Below are experts of layer 6 (counted from 0) of a mixture-of-experts language model. Rows are named router (the router's row for the expert), gate (a neuron's input weights, with its number), up (a neuron's input weights, with its number) and show model dimensions 0-255. Each number is 50 + 12 x the weight over its row's rms, rounded and kept within 0 to 99.
After each expert's rows: a language model's description of what the expert responds to; "mostly gets" lists some tokens that are sent to it at least half of the time. This comes from a sample of Wikipedia text that the model never trained on.

# expert 25
router:30 40 49 51 53 58 33 38 52 46 48 73 40 30 33 44 37 45 66 45 60 75 43 57 64 37 53 47 50 44 54 37 73 42 35 35 77 68 62 45 49 57 39 82 46 39 26 40 52 40 47 77 58 54 43 51 53 53 45 46 69 46 66 47 74 36 26 25 51 38 46 45 50 37 51 34 52 61 54 54 55 53 59 72 32 45 50 40 38 53 71 39 38 44 65 56 42 38 59 32 55 54 50 69 31 47 34 53 52 53 40 55 43 52 71 41 56 49 43 69 53 22 62 42 46 40 64 34 67 42 46 46 55 57 43 37 61 37 44 47 43 73 46 56 57 70 56 65 51 51 58 53 49 44 46 53 43 24 50 39 37 66 56 51 66 24 44 63 60 65 36 61 42 59 60 74 50 50 57 55 40 46 60 59 30 46 61 39 57 41 42 40 50 74 58 46 61 60 53 62 50 52 51 47 60 38 58 46 55 28 49 39 60 27 50 38 47 51 56 56 59 51 69 25 65 68 39 51 57 46 63 60 47 62 55 42 61 53 36 47 26 60 45 60 41 25 37 58 43 51 39 35 75 84 67 46
gate2:53 69 67 28 48 54 49 45 63 44 52 33 38 66 53 63 57 41 58 56 67 55 46 39 48 58 47 43 48 46 36 58 55 44 55 45 73 32 56 44 46 49 64 51 81 64 51 54 47 44 42 64 18 50 45 52 49 60 30 52 39 38 50 76 47 36 21 36 62 64 36 34 35 59 41 35 35 48 48 58 39 38 46 55 40 42 55 34 29 44 17 54 69 52 35 55 45 40 43 72 34 51 63 37 45 65 49 59 55 52 56 49 66 40 63 42 64 53 54 46 64 32 27 73 58 41 48 49 60 51 60 23 58 44 50 44 43 60 54 72 45 68 36 36 44 43 41 70 46 33 49 43 56 57 36 45 52 39 72 59 70 47 39 46 44 40 54 41 59 60 35 66 63 39 65 59 60 33 33 38 44 40 41 66 62 46 46 60 58 55 57 32 49 54 32 60 55 55 62 39 55 65 49 57 57 85 47 62 60 52 44 51 46 46 36 55 45 56 49 56 45 52 54 56 33 54 57 62 57 41 38 74 43 53 48 39 53 58 45 51 72 64 48 21 36 17 28 35 41 75 38 58 41 54 49 69
up2:35 48 69 42 46 86 41 52 51 43 60 42 43 60 47 31 48 33 47 71 57 58 34 25 53 52 49 37 53 51 47 49 57 55 44 44 74 62 42 41 60 52 56 51 47 45 63 51 55 41 72 66 50 51 43 46 41 45 26 47 34 40 35 68 55 43 40 41 37 85 32 65 38 51 38 48 46 67 69 82 36 40 32 45 48 33 50 55 46 54 60 53 52 58 33 40 45 56 48 58 18 50 59 43 51 43 44 52 63 55 59 68 63 49 66 50 51 53 61 48 46 19 43 56 53 30 55 61 52 51 56 53 51 42 28 41 45 42 43 48 51 66 43 29 45 60 28 38 52 35 51 58 60 47 50 54 41 33 47 30 51 55 35 49 48 44 47 48 54 43 30 53 42 28 38 68 34 50 37 28 33 53 54 49 55 49 45 30 50 46 41 41 37 65 36 45 58 64 47 75 52 59 54 59 39 67 42 72 32 59 55 57 53 33 35 63 70 47 49 34 45 58 66 41 45 43 42 68 47 29 37 79 66 49 42 22 42 45 38 27 66 68 47 45 50 27 38 43 34 46 58 33 56 73 38 53
What it handles: Heading and verb endings. Table and infobox field words and verb or noun endings, such as Peak position, Championship, Website, Publishers, lost, -ed, -ing, -ation.
mostly gets: " post", " lost", " Votes", " Position", " Released", " medal"

# expert 27
router:41 55 62 50 44 37 36 41 55 48 41 49 37 66 65 43 47 58 31 68 39 67 65 50 46 40 38 30 60 29 53 50 37 39 59 50 63 30 32 53 57 58 77 50 57 54 46 65 54 84 31 38 71 57 77 35 47 53 53 75 51 64 54 46 59 58 59 74 49 53 60 53 64 25 43 37 51 49 53 29 36 46 53 41 49 43 67 46 35 36 65 57 28 35 40 52 43 42 29 77 37 51 45 39 34 41 55 65 44 55 56 65 60 63 39 36 49 50 62 37 26 60 59 38 50 53 36 44 53 53 52 65 53 51 49 51 50 51 50 57 47 31 52 59 37 63 42 42 36 50 58 29 52 51 34 53 47 41 75 50 56 40 82 31 48 36 52 19 51 81 51 32 29 43 54 47 44 56 54 37 65 64 41 34 69 42 43 42 48 52 47 41 21 45 48 39 30 48 38 59 32 38 52 51 63 53 65 58 46 66 54 43 68 51 54 38 34 44 53 39 43 63 63 48 59 60 67 70 48 59 31 30 53 60 48 43 39 45 50 54 55 46 48 64 42 44 70 46 45 35 39 35 51 40 71 42
gate0:51 30 58 60 62 55 61 40 33 60 25 66 53 32 50 43 32 49 62 43 32 44 66 36 59 54 34 80 57 44 43 63 58 67 74 55 31 46 67 41 53 38 46 60 51 34 49 61 66 43 44 49 60 38 63 43 60 45 36 34 59 44 45 60 37 30 47 55 50 45 24 57 57 54 39 54 43 47 31 34 57 66 42 62 48 63 62 39 45 42 67 40 33 74 50 43 51 51 72 49 47 52 49 81 62 27 51 64 66 35 42 57 45 52 66 38 49 45 64 27 52 38 48 50 41 34 39 48 54 49 53 53 49 50 67 55 37 34 43 52 33 70 61 51 49 59 61 53 40 44 55 59 55 58 46 29 69 29 44 53 35 74 43 46 64 69 34 52 50 35 69 47 67 55 36 75 64 58 60 46 65 67 63 28 44 79 74 63 44 38 35 51 56 55 69 29 32 43 33 39 55 53 48 46 45 28 69 49 48 58 58 56 60 46 42 33 41 70 40 51 54 50 30 49 60 67 47 68 29 56 41 58 62 53 47 42 29 51 55 44 40 58 60 50 63 48 68 57 48 63 63 44 36 49 45 47
up0:51 58 45 43 46 55 43 47 37 64 32 52 51 52 51 43 62 62 35 37 37 32 70 45 41 52 51 31 39 39 52 54 69 41 58 57 30 77 32 44 56 50 52 38 41 60 59 52 72 47 34 26 54 65 45 46 45 41 58 34 63 38 50 59 65 49 31 57 57 52 38 54 41 59 45 62 47 34 47 57 66 46 63 53 63 50 50 42 41 56 57 66 52 65 54 77 45 40 45 58 54 39 34 66 33 48 29 59 74 53 57 63 53 45 49 37 53 52 56 18 50 34 26 53 49 45 60 47 33 64 29 49 38 46 25 41 16 31 55 66 37 62 68 61 56 36 52 41 54 51 57 49 46 67 52 37 46 44 41 63 54 54 76 62 48 70 48 53 60 37 56 41 45 44 37 57 49 55 48 35 53 61 64 24 53 73 77 31 44 22 28 33 52 43 57 54 44 57 43 57 42 46 55 54 53 48 65 51 54 67 07 63 80 76 41 46 60 60 59 50 37 59 42 42 60 49 58 51 42 49 36 49 70 66 61 47 48 54 45 50 36 67 43 58 61 56 49 51 49 62 64 56 51 51 78 42
What it handles: Table and list separators. Column pipes in sports and results tables, and colons, semicolons and dashes separating list items, plus including/include and trans-, influ-.
mostly gets: " trans", " influ", " success", " include", " including", " includes"

# expert 24
router:50 47 73 46 61 30 60 40 63 54 37 59 48 44 45 63 44 60 48 60 71 62 55 61 56 59 55 54 48 64 43 56 45 41 54 31 59 27 28 58 42 42 58 47 41 72 67 47 37 35 22 61 31 39 54 68 43 63 47 67 55 48 23 44 33 45 50 22 37 51 54 38 67 54 69 56 38 63 31 52 41 35 44 63 61 61 40 66 46 43 41 35 52 50 58 56 23 60 54 61 32 48 54 42 48 52 53 35 66 49 41 64 44 58 50 63 35 62 43 77 69 60 50 29 39 47 85 44 50 41 31 37 44 18 60 57 44 56 52 66 51 51 18 42 39 40 39 26 45 37 44 55 31 56 55 45 54 60 44 39 42 65 22 42 66 52 63 55 27 51 44 48 57 51 37 53 39 50 60 73 64 64 51 63 35 60 51 74 38 63 60 41 46 44 56 55 54 36 50 57 49 48 41 37 43 52 51 23 42 66 61 33 51 39 60 45 58 66 44 48 46 50 48 72 51 59 48 46 69 37 53 68 38 65 54 20 42 41 60 51 42 40 39 56 41 44 42 48 60 65 38 45 44 47 56 46
gate0:42 35 53 58 39 62 41 30 37 52 63 35 59 57 42 52 54 61 41 59 46 42 74 49 57 54 41 38 41 33 67 32 39 56 61 56 49 44 28 65 53 50 34 26 50 57 65 38 49 54 79 54 53 68 36 46 52 39 55 62 51 50 48 87 38 62 42 28 49 43 40 50 66 37 40 34 51 40 60 46 45 46 42 56 53 23 44 60 57 66 59 66 50 41 55 49 76 56 59 45 39 49 54 55 52 58 59 45 66 38 62 42 63 48 48 48 54 62 57 46 59 58 47 62 45 42 43 50 38 37 33 30 49 60 48 28 31 45 58 59 53 48 22 39 41 52 57 30 64 57 54 45 44 46 47 37 42 42 38 69 51 37 59 53 49 32 50 32 57 72 62 61 76 68 34 24 33 65 60 35 52 50 48 28 33 46 53 44 55 42 36 33 58 56 55 67 54 29 54 35 40 60 53 45 49 67 49 45 58 50 68 42 27 67 44 52 57 46 46 42 65 44 49 65 64 27 46 65 55 77 28 56 62 65 82 62 60 47 66 52 50 74 55 47 43 55 51 69 48 61 74 47 28 62 38 33
up0:52 45 72 64 51 62 46 38 52 42 38 21 46 51 46 55 55 64 54 57 70 35 70 60 49 41 43 49 60 37 64 24 29 57 71 36 60 58 61 42 52 47 31 26 58 27 64 61 44 56 58 71 68 36 42 62 63 56 38 61 56 47 54 55 22 76 49 35 34 60 45 48 61 46 32 45 38 48 51 27 44 52 54 57 51 30 39 67 45 52 56 73 53 43 52 32 50 47 71 41 35 55 62 47 49 56 50 64 51 51 53 57 59 44 54 79 57 45 41 51 58 60 45 50 53 64 52 65 28 28 58 24 24 43 49 23 42 43 38 50 65 35 28 61 41 55 43 46 60 48 44 56 57 42 44 42 58 37 35 64 51 44 57 38 52 33 69 44 40 72 59 38 64 78 47 47 34 58 61 17 62 55 67 44 45 28 63 56 39 47 47 55 58 52 53 68 49 28 71 35 27 46 47 35 47 68 56 51 66 46 60 43 43 45 51 53 49 48 57 55 45 51 56 58 60 38 51 54 48 61 51 58 74 53 60 56 53 25 68 57 51 62 70 44 54 47 54 75 50 54 67 45 35 56 58 46
What it handles: Size and quantity words. Adjectives of size or count like larger, long, short, small, few, six, plus short inner name pieces like ix, in, ang.
mostly gets: " qu", " long", " Qu", " Que", " short", " six"

# expert 41
router:51 50 81 30 28 51 46 39 28 59 42 38 47 48 57 39 57 68 48 34 48 38 46 56 34 50 60 67 60 58 40 55 67 45 63 58 56 59 56 46 74 45 56 70 55 44 36 70 39 66 52 59 62 50 29 74 62 41 32 38 61 61 42 31 47 40 62 62 35 44 44 58 71 75 35 43 55 40 26 50 41 44 63 38 61 72 46 45 68 38 45 35 63 51 62 56 61 38 42 48 48 52 52 45 38 37 57 30 41 49 45 35 49 50 37 54 55 32 31 55 37 48 36 73 63 57 53 43 28 61 51 71 42 51 61 38 59 52 28 76 37 49 46 26 47 64 55 40 46 38 36 30 53 55 47 55 60 66 59 69 53 56 51 40 66 53 52 47 71 49 59 64 59 56 63 43 67 65 51 50 61 50 61 89 38 44 56 51 43 49 55 62 42 42 31 44 62 57 37 63 58 50 37 65 54 63 61 51 56 52 72 59 44 61 63 35 65 41 42 58 57 31 49 58 45 68 42 40 62 54 53 42 56 38 43 61 44 59 64 47 40 58 60 36 60 49 42 18 52 38 67 39 43 23 30 54
gate0:47 31 65 56 55 64 55 38 50 48 51 41 31 43 54 58 82 38 47 46 66 36 58 55 64 43 66 48 43 43 65 39 43 47 47 52 54 55 51 54 60 51 57 47 53 59 67 41 47 48 93 68 58 51 45 34 49 30 48 29 57 57 52 33 18 46 22 58 45 74 54 34 50 31 31 50 46 62 49 19 38 43 48 39 45 34 56 52 49 28 51 53 40 52 64 63 45 44 25 26 56 38 62 21 42 56 42 39 56 68 41 54 35 61 51 44 55 46 61 57 38 60 48 46 35 45 53 42 78 56 59 63 48 74 76 27 55 64 26 52 63 52 44 47 45 46 50 59 47 49 60 53 66 54 58 53 68 48 55 55 48 66 91 47 47 62 66 51 53 59 57 43 53 51 53 56 73 55 57 55 37 59 40 61 42 38 75 57 64 59 43 58 59 64 46 58 47 39 66 36 58 53 52 56 66 31 49 43 44 63 52 52 57 46 52 10 39 47 41 42 59 46 62 51 23 51 60 75 63 51 50 58 46 61 56 55 43 42 55 56 34 47 46 57 67 57 41 40 56 64 37 45 39 50 51 45
up0:56 22 63 77 44 65 62 49 62 26 40 31 44 44 37 46 82 48 35 57 67 55 60 62 50 28 42 41 41 49 81 65 39 49 41 45 46 61 42 55 60 45 34 52 49 65 57 43 42 56 84 71 49 47 47 31 53 41 46 51 70 63 43 34 11 49 27 43 44 78 64 49 43 45 30 37 36 43 52 32 42 36 59 48 32 39 54 49 45 46 48 33 44 67 74 54 32 35 32 52 66 32 63 39 30 58 53 42 46 68 44 51 40 66 40 46 48 42 58 60 51 47 41 59 41 41 54 46 76 27 49 45 42 57 64 46 49 49 42 59 44 51 55 44 47 46 48 35 37 50 57 45 68 55 50 61 62 57 64 52 32 59 60 18 37 58 54 53 70 47 52 59 59 67 57 61 47 64 46 56 49 41 29 53 39 72 70 53 47 66 23 38 42 60 45 64 54 42 62 57 56 47 54 44 50 22 65 61 44 62 45 50 44 64 34 42 40 54 44 53 67 58 58 45 31 52 48 61 55 34 46 45 65 44 71 35 48 44 66 65 51 52 62 52 62 58 52 50 53 51 47 57 38 55 41 55
What it handles: Mid-word pieces after prefixes. Stem pieces following short openings in common words, such as cur-ious, opport-un-ity, incre-asing, j-ust, plus starts like And, Christ, belie.
mostly gets: " And", " Christ", " Cur", " beg", " belie", " Tor"

# expert 44
router:60 52 65 62 49 73 74 50 65 50 65 46 49 66 69 50 52 58 62 32 47 59 21 51 49 26 39 40 66 46 71 48 52 65 54 77 47 53 60 28 56 51 46 49 38 40 59 68 44 36 30 49 40 46 72 43 68 54 52 53 58 40 46 59 50 74 36 54 62 53 54 62 31 45 80 58 66 44 51 69 46 37 34 43 59 51 46 52 38 36 57 39 52 59 40 40 27 64 47 62 59 56 35 45 40 47 44 42 47 68 57 48 51 45 46 56 42 40 54 49 49 45 42 53 58 66 48 67 55 58 55 41 48 60 29 42 52 30 64 41 43 57 51 39 33 56 37 38 40 45 42 65 49 57 52 60 39 58 34 58 69 38 25 59 48 51 51 56 62 30 53 49 40 60 51 68 52 62 50 36 63 79 35 54 48 53 39 59 58 69 53 39 38 44 69 60 61 36 57 25 68 46 63 43 38 39 49 64 48 62 63 52 34 29 45 40 53 33 61 33 80 44 67 66 22 46 47 42 51 76 60 59 40 37 60 51 44 53 63 49 47 76 50 22 57 47 46 68 60 35 43 23 43 59 44 53
gate0:22 70 24 41 44 56 49 64 60 53 52 57 50 62 56 47 78 52 42 45 30 59 52 39 53 41 30 40 34 24 48 46 54 51 54 51 60 51 51 45 34 37 34 31 49 37 43 62 41 51 58 62 46 64 38 56 46 41 30 39 65 42 54 62 51 53 67 45 56 52 30 37 44 39 31 52 42 47 45 69 54 28 45 64 75 46 68 47 53 39 24 47 50 53 31 53 77 71 72 64 20 66 54 46 57 52 72 53 70 47 69 87 44 73 35 54 56 44 49 18 47 71 50 78 58 39 51 54 56 67 71 72 64 47 32 57 55 73 36 47 32 52 64 63 51 50 56 54 55 53 52 59 58 57 55 53 43 41 48 54 53 49 45 45 65 72 67 55 50 57 37 54 40 33 41 48 56 50 27 53 59 48 58 14 64 54 41 34 40 58 46 52 52 78 60 47 58 52 34 54 59 47 59 67 48 55 53 42 68 53 48 45 46 64 30 46 48 38 56 54 41 29 64 47 62 45 45 59 49 52 36 66 54 60 50 41 62 55 48 53 37 56 52 49 42 66 42 49 46 48 45 54 35 58 47 37
up0:27 52 29 57 62 60 53 62 53 47 65 69 30 75 62 38 46 53 60 43 34 41 48 29 46 60 50 53 53 24 42 26 60 44 59 38 56 58 55 49 36 32 68 43 41 53 42 63 44 66 47 39 54 30 39 44 52 45 48 44 70 41 53 60 69 58 58 39 38 55 36 60 32 56 54 57 52 50 19 79 49 47 40 59 69 50 38 48 56 69 55 53 50 63 72 48 69 57 72 40 27 70 35 33 62 23 50 53 63 45 60 65 58 60 46 42 43 43 48 36 38 42 66 37 50 41 44 53 50 64 51 53 56 61 57 44 50 41 36 49 46 43 46 54 55 60 48 41 58 51 53 65 32 57 59 59 48 44 57 31 69 42 57 65 45 70 51 50 60 50 49 42 43 36 45 35 50 33 47 42 68 66 35 20 39 63 40 25 39 51 32 42 68 47 56 36 56 56 31 49 66 43 49 73 48 45 43 43 59 61 47 33 48 62 24 19 65 53 48 51 51 34 70 66 52 28 38 60 55 66 37 61 36 36 63 65 60 45 48 51 24 66 45 48 52 56 50 42 50 28 27 54 56 47 57 55
What it handles: Romance place names, table pipes. Pieces of Spanish, Portuguese and Italian names like San, Los, Buenos, Piauí, plus table pipes and == heading markers.
mostly gets: " South", " North", " La", " San", " Luc", " Sant"

# expert 13
router:58 32 47 44 53 50 68 48 56 56 45 46 65 33 62 37 51 49 56 41 56 60 37 47 71 37 40 47 68 37 63 45 55 34 61 63 49 40 48 56 61 53 45 52 60 40 60 35 55 48 49 61 59 57 45 39 32 68 45 53 41 60 65 38 65 30 42 62 35 30 31 63 24 56 65 34 47 39 56 47 36 41 54 48 31 56 53 46 28 37 55 54 42 51 64 57 57 51 37 43 68 51 39 57 51 63 61 48 64 41 33 54 75 49 45 59 55 59 54 51 70 64 54 66 68 74 64 73 43 54 47 42 42 46 16 30 54 58 42 40 48 40 43 40 48 39 54 53 47 62 56 63 36 64 56 40 53 61 49 39 78 71 69 73 46 62 42 66 32 50 48 46 65 66 66 65 66 45 45 23 60 52 75 59 50 53 41 45 30 69 40 69 47 74 56 46 51 34 74 55 51 67 37 59 37 61 76 59 49 50 68 80 51 36 42 58 28 52 39 61 44 53 63 61 58 63 66 70 62 52 52 33 55 54 52 53 38 46 65 65 36 60 65 36 56 39 32 66 50 64 46 51 37 53 50 57
gate0:37 59 49 63 65 63 49 52 67 69 46 11 66 61 72 33 55 63 60 60 52 66 55 56 47 86 32 34 62 39 85 62 42 44 65 56 52 43 69 63 35 30 26 38 32 69 36 38 63 73 65 49 42 33 52 65 56 40 51 58 52 50 84 47 34 45 38 44 47 36 54 65 49 46 59 59 48 61 44 40 46 61 49 50 50 17 50 60 66 48 51 52 57 41 29 33 37 70 61 48 54 20 43 34 48 49 66 43 54 39 54 46 56 59 51 51 35 59 48 56 53 48 42 54 34 47 48 71 51 33 69 49 50 35 48 63 74 46 55 52 49 46 49 42 42 59 43 54 39 37 32 47 45 51 46 28 51 30 44 50 26 30 69 53 53 47 56 48 57 41 46 52 59 48 59 39 60 59 24 37 57 44 55 74 58 59 41 38 52 63 49 43 81 54 57 53 49 61 62 62 65 48 37 40 57 50 43 52 52 39 51 46 58 27 43 60 35 56 12 43 29 55 66 56 55 49 42 49 47 42 37 46 39 36 52 56 51 59 58 57 59 48 67 50 61 47 40 51 49 48 56 53 58 48 41 62
up0:42 61 21 52 64 48 69 61 64 73 36 51 61 51 55 38 64 52 50 41 62 64 54 30 49 63 37 40 56 28 62 50 48 43 48 58 22 61 57 55 63 37 35 34 34 67 29 26 76 65 46 38 50 35 47 43 45 41 51 45 33 58 44 31 54 59 50 48 47 27 40 61 57 54 71 65 37 54 47 41 52 58 60 35 36 45 30 32 78 62 51 43 72 47 32 42 26 46 65 56 67 39 33 38 43 60 43 36 49 56 69 53 53 58 44 59 29 51 48 47 56 33 25 46 53 36 41 44 65 47 67 49 54 39 38 62 60 53 57 34 65 37 64 38 32 61 44 47 33 31 49 50 57 58 40 26 55 43 47 63 57 52 47 68 61 64 38 52 69 33 51 30 43 37 58 63 63 56 42 37 57 39 62 67 48 42 29 56 34 51 63 44 67 67 64 52 29 67 63 66 56 40 50 57 45 51 31 61 60 44 62 56 56 36 35 57 42 58 50 37 44 77 46 53 66 44 45 58 57 45 44 66 48 53 55 60 47 62 51 70 40 51 54 55 64 31 49 65 55 49 61 44 68 65 65 65
What it handles: Foreign name endings. Vowel-final pieces of non-English names, especially Latin species epithets and Asian names, such as shaw-i, harmer-i, -ji, -ya, -aya.
mostly gets: " what", "ji", "ya", "aya", "isa", "idae"

# expert 14
router:35 41 44 38 42 47 57 51 46 56 69 54 59 56 43 47 55 61 53 62 54 55 43 43 38 41 54 61 49 23 39 43 55 32 48 47 31 39 66 62 65 49 48 54 49 65 39 30 37 47 31 64 63 53 32 35 53 69 75 61 53 46 42 15 25 33 54 41 46 61 42 56 28 64 28 30 63 62 61 50 69 48 41 39 52 61 51 39 40 63 26 48 26 62 58 68 72 41 34 53 65 46 64 47 36 47 47 64 51 54 63 45 73 46 45 47 39 54 65 35 53 63 29 57 55 63 73 54 68 50 74 53 55 56 60 74 75 53 33 58 52 50 60 62 76 48 44 44 48 71 20 62 39 50 52 61 59 52 45 52 48 48 42 58 52 59 50 53 36 46 43 59 39 64 51 57 54 52 54 62 35 56 50 56 39 49 40 64 44 67 58 50 29 29 54 36 41 50 44 38 37 68 39 48 40 43 72 64 27 37 49 51 68 51 66 64 36 66 52 43 45 43 56 60 55 56 62 52 57 60 16 41 56 42 55 30 57 58 54 47 60 72 51 33 55 58 76 62 34 54 48 33 41 58 55 55
gate0:61 56 33 37 29 57 46 54 39 52 51 63 56 69 54 27 49 49 48 63 51 42 68 28 38 53 46 53 55 58 62 58 46 62 44 44 45 49 49 47 37 40 50 49 36 56 51 41 51 62 49 51 27 58 59 46 49 52 45 59 53 62 44 42 57 53 56 22 43 67 57 42 54 66 39 49 50 47 47 40 45 40 42 49 73 71 47 43 48 63 56 57 22 46 62 46 22 34 43 58 47 47 27 58 54 64 51 40 47 30 47 81 45 46 48 48 31 28 57 36 50 36 37 78 49 33 44 40 42 36 70 81 48 40 59 58 57 56 23 20 50 61 73 60 57 60 36 54 51 81 53 33 50 28 46 46 60 42 50 49 42 51 57 54 51 45 37 51 45 70 45 28 56 55 58 47 50 45 50 57 57 43 55 52 54 63 51 35 54 49 51 44 58 45 60 54 29 52 58 27 60 58 73 44 56 25 47 37 47 48 42 29 50 68 65 57 49 69 54 71 53 11 25 35 48 29 25 49 34 46 49 58 42 60 59 54 18 69 35 43 50 54 47 58 53 34 44 40 50 30 45 57 50 66 39 54
up0:62 49 43 41 38 58 55 41 32 38 54 68 38 76 51 41 50 60 59 51 46 51 64 26 42 50 53 45 61 59 44 44 55 61 56 57 35 43 50 51 44 46 36 48 43 52 64 24 54 56 43 55 27 45 40 32 31 51 59 50 55 60 44 56 36 60 19 27 41 39 51 39 55 59 60 37 69 36 44 47 54 66 43 49 55 61 29 46 52 83 50 49 30 46 56 47 29 30 43 68 46 45 56 69 51 54 31 59 32 34 50 62 59 53 55 46 37 10 49 32 61 43 21 69 58 53 46 52 46 44 66 41 52 65 32 44 62 60 28 30 54 59 60 35 57 61 36 63 47 73 35 44 61 26 43 35 62 47 52 38 63 48 53 65 38 44 41 47 28 45 51 42 61 79 38 61 40 57 33 47 50 70 69 46 53 58 55 41 51 64 62 36 45 42 54 39 25 63 52 59 47 57 66 58 54 60 61 53 41 53 54 41 67 67 60 72 59 66 39 52 67 47 58 38 40 42 41 35 43 57 38 40 56 37 50 56 28 68 48 50 51 53 42 55 50 51 45 14 49 53 50 59 46 65 33 64
What it handles: Prepositions and Slavic endings. Prepositions after verbs or nouns (to, for, of, on, against), table pipes in asteroid-discovery lists, and Slavic name pieces like -ić, -ski, -ová.
mostly gets: "ić", " vs", " against", "ł", "ski", "sk"

# expert 2
router:50 62 58 78 66 58 64 39 66 48 54 39 64 59 44 45 32 54 52 63 41 52 37 44 47 62 59 53 65 56 51 45 42 39 55 45 66 46 36 38 29 47 41 71 21 76 43 36 50 81 51 50 44 37 38 32 51 44 52 55 40 25 57 38 60 59 49 66 58 37 62 31 77 38 42 67 40 54 32 43 50 51 51 46 60 33 33 69 53 51 55 73 36 48 49 59 41 56 59 74 69 50 55 33 57 79 49 63 39 51 34 41 50 57 54 78 30 52 66 38 41 40 63 46 43 33 45 31 53 70 42 37 62 53 63 64 53 51 60 51 48 44 65 56 47 35 55 46 68 54 63 28 42 61 50 50 44 54 47 41 67 57 71 51 43 62 37 47 52 47 39 55 52 60 55 50 57 38 37 54 62 49 53 62 49 61 44 38 66 29 38 77 45 48 61 46 36 39 54 54 60 63 60 58 51 49 35 47 20 39 44 59 72 40 38 32 40 44 50 34 30 69 63 35 51 49 41 52 56 65 47 46 52 45 41 62 47 46 32 41 38 53 33 24 66 58 55 34 50 59 48 45 80 34 65 32
gate0:41 28 52 62 45 37 46 53 32 28 54 63 61 32 41 51 46 46 51 39 36 57 34 51 49 33 69 56 53 48 51 52 60 57 53 44 40 78 44 71 42 46 36 49 47 51 40 47 27 66 53 42 57 59 52 55 42 53 40 60 47 65 63 50 29 54 54 50 36 35 47 74 38 50 39 44 41 40 39 56 45 45 46 48 66 00 49 50 53 51 36 55 37 24 33 52 53 50 59 52 47 49 56 40 46 39 46 40 21 56 53 35 43 66 56 25 73 39 39 48 40 29 53 61 56 42 44 49 37 52 63 46 47 33 56 52 47 59 60 57 42 45 47 54 50 45 42 33 42 68 25 57 57 46 76 52 64 41 37 61 46 56 67 36 24 65 48 39 42 43 39 62 64 59 53 67 43 63 29 49 51 57 40 42 30 48 57 39 36 66 63 50 21 39 51 62 38 36 37 37 45 41 69 37 53 41 31 50 42 84 53 39 52 58 48 37 49 52 43 56 55 21 63 44 65 55 53 45 65 65 27 67 63 54 50 57 48 43 42 34 42 52 58 31 56 60 74 38 77 31 41 59 53 54 45 51
up0:28 60 38 56 48 40 41 35 32 40 76 69 47 43 43 31 34 64 32 54 43 51 39 43 31 53 49 62 51 55 49 47 50 39 54 54 50 76 43 58 39 36 38 66 44 52 48 68 74 55 66 33 45 65 56 55 48 64 44 59 46 39 56 56 42 59 63 40 64 37 44 68 38 44 52 28 40 48 32 37 43 51 30 40 40 19 53 42 59 39 52 61 34 38 48 54 54 42 64 29 54 62 39 45 41 58 54 53 33 64 32 51 67 51 48 36 74 65 42 45 42 28 77 53 81 49 30 40 52 64 63 33 66 49 47 55 49 55 57 45 53 49 71 40 42 44 45 29 51 59 53 46 37 38 56 53 51 31 65 48 48 53 67 54 38 71 49 47 37 42 27 65 48 39 42 73 43 73 39 50 58 48 50 41 29 49 54 38 38 51 46 35 35 30 64 42 63 44 38 43 41 36 59 66 53 47 28 35 51 60 55 34 53 70 25 38 49 54 60 54 36 40 46 24 60 61 20 33 55 44 46 64 39 66 63 60 52 52 46 30 37 63 39 45 40 49 58 31 49 48 50 45 44 29 62 50
What it handles: Infobox and list-line starts. Line-initial markup such as list dashes, heading equals signs and table pipes, plus field-label colons, e.g. "- Type:", "= Deadwood =", "Family:".
mostly gets: " en", "=", ").", " Coordinates", "\".", " Genus"

# expert 37
router:54 38 55 30 58 41 55 45 58 38 58 51 37 44 66 62 52 44 61 51 79 66 50 64 28 34 44 37 66 47 46 37 31 66 50 47 55 68 43 46 47 57 37 54 54 44 55 36 31 41 44 63 59 47 43 43 66 45 72 68 53 56 72 81 22 46 39 68 33 44 47 51 51 49 68 35 54 48 53 37 51 50 49 32 64 62 54 57 52 54 69 34 45 52 72 57 37 33 47 43 63 49 34 54 51 33 47 41 31 54 64 44 62 35 69 51 50 44 79 34 43 56 57 75 62 41 40 63 38 69 54 41 33 60 55 51 46 53 71 45 52 63 29 65 55 58 34 35 64 51 64 50 74 58 52 55 30 59 47 33 56 63 52 77 33 34 53 57 39 56 53 39 38 46 32 45 46 63 21 30 46 43 60 62 51 41 53 52 54 55 46 44 43 47 61 47 66 47 65 33 24 57 49 51 44 51 62 51 64 56 29 63 57 54 44 42 48 25 41 51 53 30 29 64 34 63 47 39 47 41 51 61 52 48 40 61 46 46 57 45 78 53 67 22 39 52 48 63 75 42 66 57 44 45 48 66
gate0:53 29 46 33 54 45 16 63 46 59 55 70 50 38 80 58 70 48 58 54 64 70 60 43 53 46 32 33 59 34 57 46 46 56 62 62 54 56 49 55 44 52 42 39 61 41 70 48 45 53 57 55 43 55 57 38 59 54 40 66 63 47 48 52 38 66 46 48 46 53 41 24 58 52 56 58 51 64 55 48 55 77 38 46 55 64 26 54 55 52 46 52 41 44 46 28 40 49 69 47 44 43 37 72 65 53 29 42 51 66 49 76 41 43 40 50 36 38 32 50 51 66 54 83 34 29 46 51 41 44 66 35 46 48 43 43 59 49 46 36 32 08 49 17 52 55 49 52 58 51 49 50 50 47 73 40 58 41 38 42 52 61 39 60 60 66 53 43 43 52 55 41 42 53 62 30 45 39 53 43 59 62 71 50 69 58 39 48 55 53 55 58 77 82 27 55 41 40 44 40 53 52 62 26 39 58 55 37 55 61 45 33 48 63 49 36 62 60 22 53 55 35 52 66 49 63 56 34 40 38 42 61 54 61 50 40 40 49 66 70 54 44 44 33 36 42 36 61 52 48 75 35 51 56 31 37
up0:55 51 48 36 53 39 35 51 36 46 54 65 37 47 49 58 64 43 80 53 62 68 42 52 42 48 38 33 50 27 55 51 64 62 66 54 67 63 56 72 59 45 46 37 56 28 62 62 66 53 48 65 44 49 54 49 78 54 44 61 55 47 55 52 34 51 29 34 48 45 49 39 70 48 58 62 64 40 41 49 63 37 63 36 51 59 57 58 49 43 35 52 36 56 41 36 48 35 23 24 41 36 42 71 57 57 31 39 38 48 44 36 40 40 36 47 39 32 57 69 39 59 58 55 76 25 54 38 42 51 67 34 40 43 51 37 38 52 40 54 52 36 52 48 60 45 61 29 51 50 70 49 51 39 49 44 55 47 42 34 53 57 33 61 45 46 58 50 54 56 39 35 43 54 73 47 33 54 56 38 66 51 55 70 50 52 69 42 38 59 36 51 69 42 09 52 42 40 47 60 45 82 52 27 60 45 47 38 44 53 37 59 56 79 75 55 39 45 30 47 73 71 52 70 36 66 80 63 57 36 56 52 45 64 47 50 60 37 66 50 50 70 64 42 50 42 51 35 51 45 49 37 36 59 57 54
What it handles: Capital-letter abbreviations. Letters inside all-caps codes and acronyms, such as country and tournament codes (FUJ, ZAN, WIM, NGR), plus paragraph-ending periods before headings.
mostly gets: "SA", ".\"\n\n", "AR", "TA", " CO", "AS"